config.toml
n_layer = 10
d_model = 448
n_experts = 16
experts_per_token = 1
d_expert = 320
d_shared_expert = 320
activation = "swiglu"
moe_layers = [1, 3, 5, 7, 9]
router_score = "sigmoid"
normalize_top_k = false
routed_scale = 2.0
balance_loss = 0.0043
balance_bias = false
router_bias = true
scale_expert_input = true
init_std_router = 0.0225
lr_router = 0.000528
n_head = 7
n_kv_head = 1
head_dim = 64
vocab_size = 8192
norm = "rmsnorm"
norm_place = "pre"
norm_eps = 1e-05
positions = "rope"
rope_base = 10000.0
rope_fraction = 1.0
qk_norm = true
attn_scale = 0.125
tie_embeddings = false
parallel_block = false
init = "uniform"
init_std_qkv = 0.015
init_std_o = 0.00335
init_std_up = 0.015
init_std_down = 0.00335
init_out_by_depth = true
optimizer = "adamw"
lr = 0.000859
beta1 = 0.95
beta2 = 0.99
weight_decay = 0.23
lr_head = 0.00313
warmup_steps = 390
schedule = "wsd"
decay_fraction = 1.0
decay_shape = "linear"
final_lr_fraction = 0.0
batch_tokens = [32768, 65536]
seq_len = 1024
doc_mask = true
train_tokens = 333100000
steps = 7208
dataset = "wikipedia_en"
Below are experts of layer 7 (counted from 0) of a mixture-of-experts language model. Rows are named router (the router's row for the expert) and show model dimensions 0-111. Each number is 128 + 32 x the weight over its row's rms, rounded and kept within 0 to 255.
Before each expert's rows: "gets" lists some tokens that make up at least twice as much of what it gets as of all text; "mostly gets" lists some tokens that are sent to it at least half of the time. This comes from a sample of Wikipedia text that the model never trained on. Tokens count by the router's weight.

# expert 0
gets: "to ", "of ", "from ", "at ", "in ", "on "
mostly gets: "from ", "between ", "near ", "St", "At ", "since "
router [150  62 122 160 153 116 112 117  76 139  98 190 115 117 104 164  92 142 145 133 163 178 138  79 154 127 133  94  86 114 151  90 144 140 106  69 176 168 132  96 127 133 155 120 142 132 111 106 136 157 182  99 173 140 128 146 145  90 167 120 127 154  99 164 106 174  69 103 126  80 112  97  83 103 137 184 155 138 190 128 125 174 185 132 125  98 170 126 131 115 131 153 110 102 130  84  95 138 132 105 148 147 100 172 109 151 167 142 125  96 161 134]

# expert 7
gets: "\n", "\n\n", ": ", "|", ")", "/ "
mostly gets: "\n\n", "    ", "|---|---|---|---|---|", "Genus", "Born", "Phylum"
router [151 142 131 130 130 161  97 163  51  64 156 139 139 137 150 124 136 180 112 149 182 128 121 114 173 154 169  86  93 106 159 153 171 174 179 109 122 102 133 146 153 135 115 134 195 123  91 100 130 204  83 115  98 165 183 138  90 107 145 181  73 122 109 158 146 170 100 168 145  87 146 136 203 116 122 119 162 161 139 145  81  72 105 142  97  93 132  76 102 155 204 140 100 153 108 151 126 211 116 108 128  50 118  77 158 172 120 129 153 110 145 156]

# expert 13
gets: "- ", "|", ".", "==", "== ", "Ch"
mostly gets: "Au", "Website", "Zh", "arch", "• ", "www"
router [133  65 177 153 139 170 123 134 138 111 140 142 123 120 135 188  71 154 149 164 175 103 127 130 201 101 132  82 145  83 124 171 126 133 123 150 108 114 103 148  90 143 116 125 147 150  71 115 161 188 124  67 161 159 123 133 126  82 161 167 143 205  93 140 113 191 114  83 133 101 166 117 184 133 140 100 108 134 140 153  99 122 114 165 112 108 152 134 129 107 117 128 102 139 136 143 104 185  98 172 129  64  77 104 158 173  94 119 129 127 138 103]

# expert 14
gets: "| ", "for ", "ed ", "ing ", "ated ", "ted "
mostly gets: "than ", "played ", "about ", "won ", "joined ", "make "
router [155  92 143 127  85 226  83 196 119  85  69 199 125 136  75 148  91 161 170 137 136 130 129 177 123  96 154 170  96 126 142 137 125 144 163 115  92 124 176 108  97 126 162  93 144 107  52 131 140 153 184  92 164 108 170 111 115 124 127 130 208 108 191 134 152 167 119 120 168 112 105 170 202 127 115 116  77 143 184 173 103  86 131 140 147  80 140 136 137 143 131 141 123 121 127 116 113 137 121 121  97 157 152 193 132 169 169 141 150 103 127 116]

# expert 5
gets: "that ", "which ", "who ", "a ", "It ", "= "
mostly gets: "who ", "which ", "List ", "Jr", "Binomial ", "ISBN "
router [193  84  92 125 161 103  87 152  75 164 169 173 157 120 111 134 196 146 153 125 141 102  99  92 204 122 130 125 135  32 142 118 181  87 168 141 109  87 148 139 164  68  95 124 123 103 141 153 135 145  86 154  90 189 125 158 121 128 151 172 100 143 152 114 110 127 123 152  68 148 125 122 132 142 109  91 110 160 138 143  66  92 166 115 112 123 148 128  80 109 149 171 136 110 162 137 132 157 119 114 157  94 126 101 174 138  95 112  86 122 169 168]

# expert 11
gets: "of ", "er ", "a ", "'", "y ", "\""
mostly gets: "Love ", "Episode", "Tak", "Sin", "Me ", "sound"
router [143  88 171  75 126 173 163 110 177 116 153 166 106 104 131 128 176 154 162 124 161 153  81 118 212  90 148 163  92 120 125 158 147 107 115 141 156 154 176 139 117 177 135 101 126 168 148 164 183 197 131  87 137 133  93 101  69 132 131 181 167 142 114 132 166 176  90  94  92  70 151 176 103 113 139 163  96 143  84 149 120 120 129  99 100 124  86 121 130 102 141 126 174 135 166 157 150 154 126 168 132  98 154  48 112 107 112 127 190  94 202 137]

# expert 8
gets: "was ", "is ", "as ", "and ", "with ", "were "
mostly gets: "was ", "been ", "became ", "being ", "As ", "when "
router [112  94 148 112 160 188 116 152 136 104 130 157 123  83  68 143 168 101 135 177 109 177 146 103 166 148 200  88 168  74 148 116 118 123 165 134 119 128 216  85 130 173 150 122  98 165 110 112 112 201 185 102  97 175 110 127 132 116  63 153 178 153 152 178 105 209 110 121 103  99 146 124 154 132  87 106 121 115 134 145  39 142 138  90 134 162 106 137  74 119 118 146 117 109  91 123  84 169 129  97 106 114 111 124 133 139 132 176 132 104 151  70]

# expert 12
gets: "the ", "| ", "P", ",", " ", "b"
mostly gets: "Olymp", "Candidate ", "tick", "±% ", "Sol", "Chevrolet "
router [133 115 154 123 123 119 119 116 105 119 154 176 102 139 134 130 117 154 122 138 117 107 134 115 137 123 155 122 149 160 126 135 114 128 203  47 134 110 179 190 109 128 132 121 218 119 119 100 177 146 112 163 127 159 117 103  96 134 150 131 189 136 145 122 177 166 167 142 153 174 106 120 160 129 132 111 138 119 143 145 122  57 131 111 158 132 166 170 116 163 141 122 135  77  97 149 143 216 150  84  83 115 141 101 127  77 142 201 125  88 192 126]

# expert 3
gets: ", ", ": ", "(", "), ", "– ", "'"
mostly gets: "', ", "Joh", "Sir ", "ا", "Moh", "ović "
router [130 150 154 106 146 131 106 161 118 133 211 133 115 122 142 130 144 145 108 151 130 109 119 136 172 145 144 120 107  78 105 120 113 113 148  80  95 152 205 142 128 117  93  74 208 149 134 152 102 136 132 162 111 162  70  71  82 163 110 173 144 177 158 188 165 173 117 164  59 147 201 121 126 149 149 117 156 165 164 144 135 120 101 108 134 102 119 112  94 112 148 141 110 175 115 138 134 184 118 117 124 132 134 127 166 164 156 127 132 103 159 173]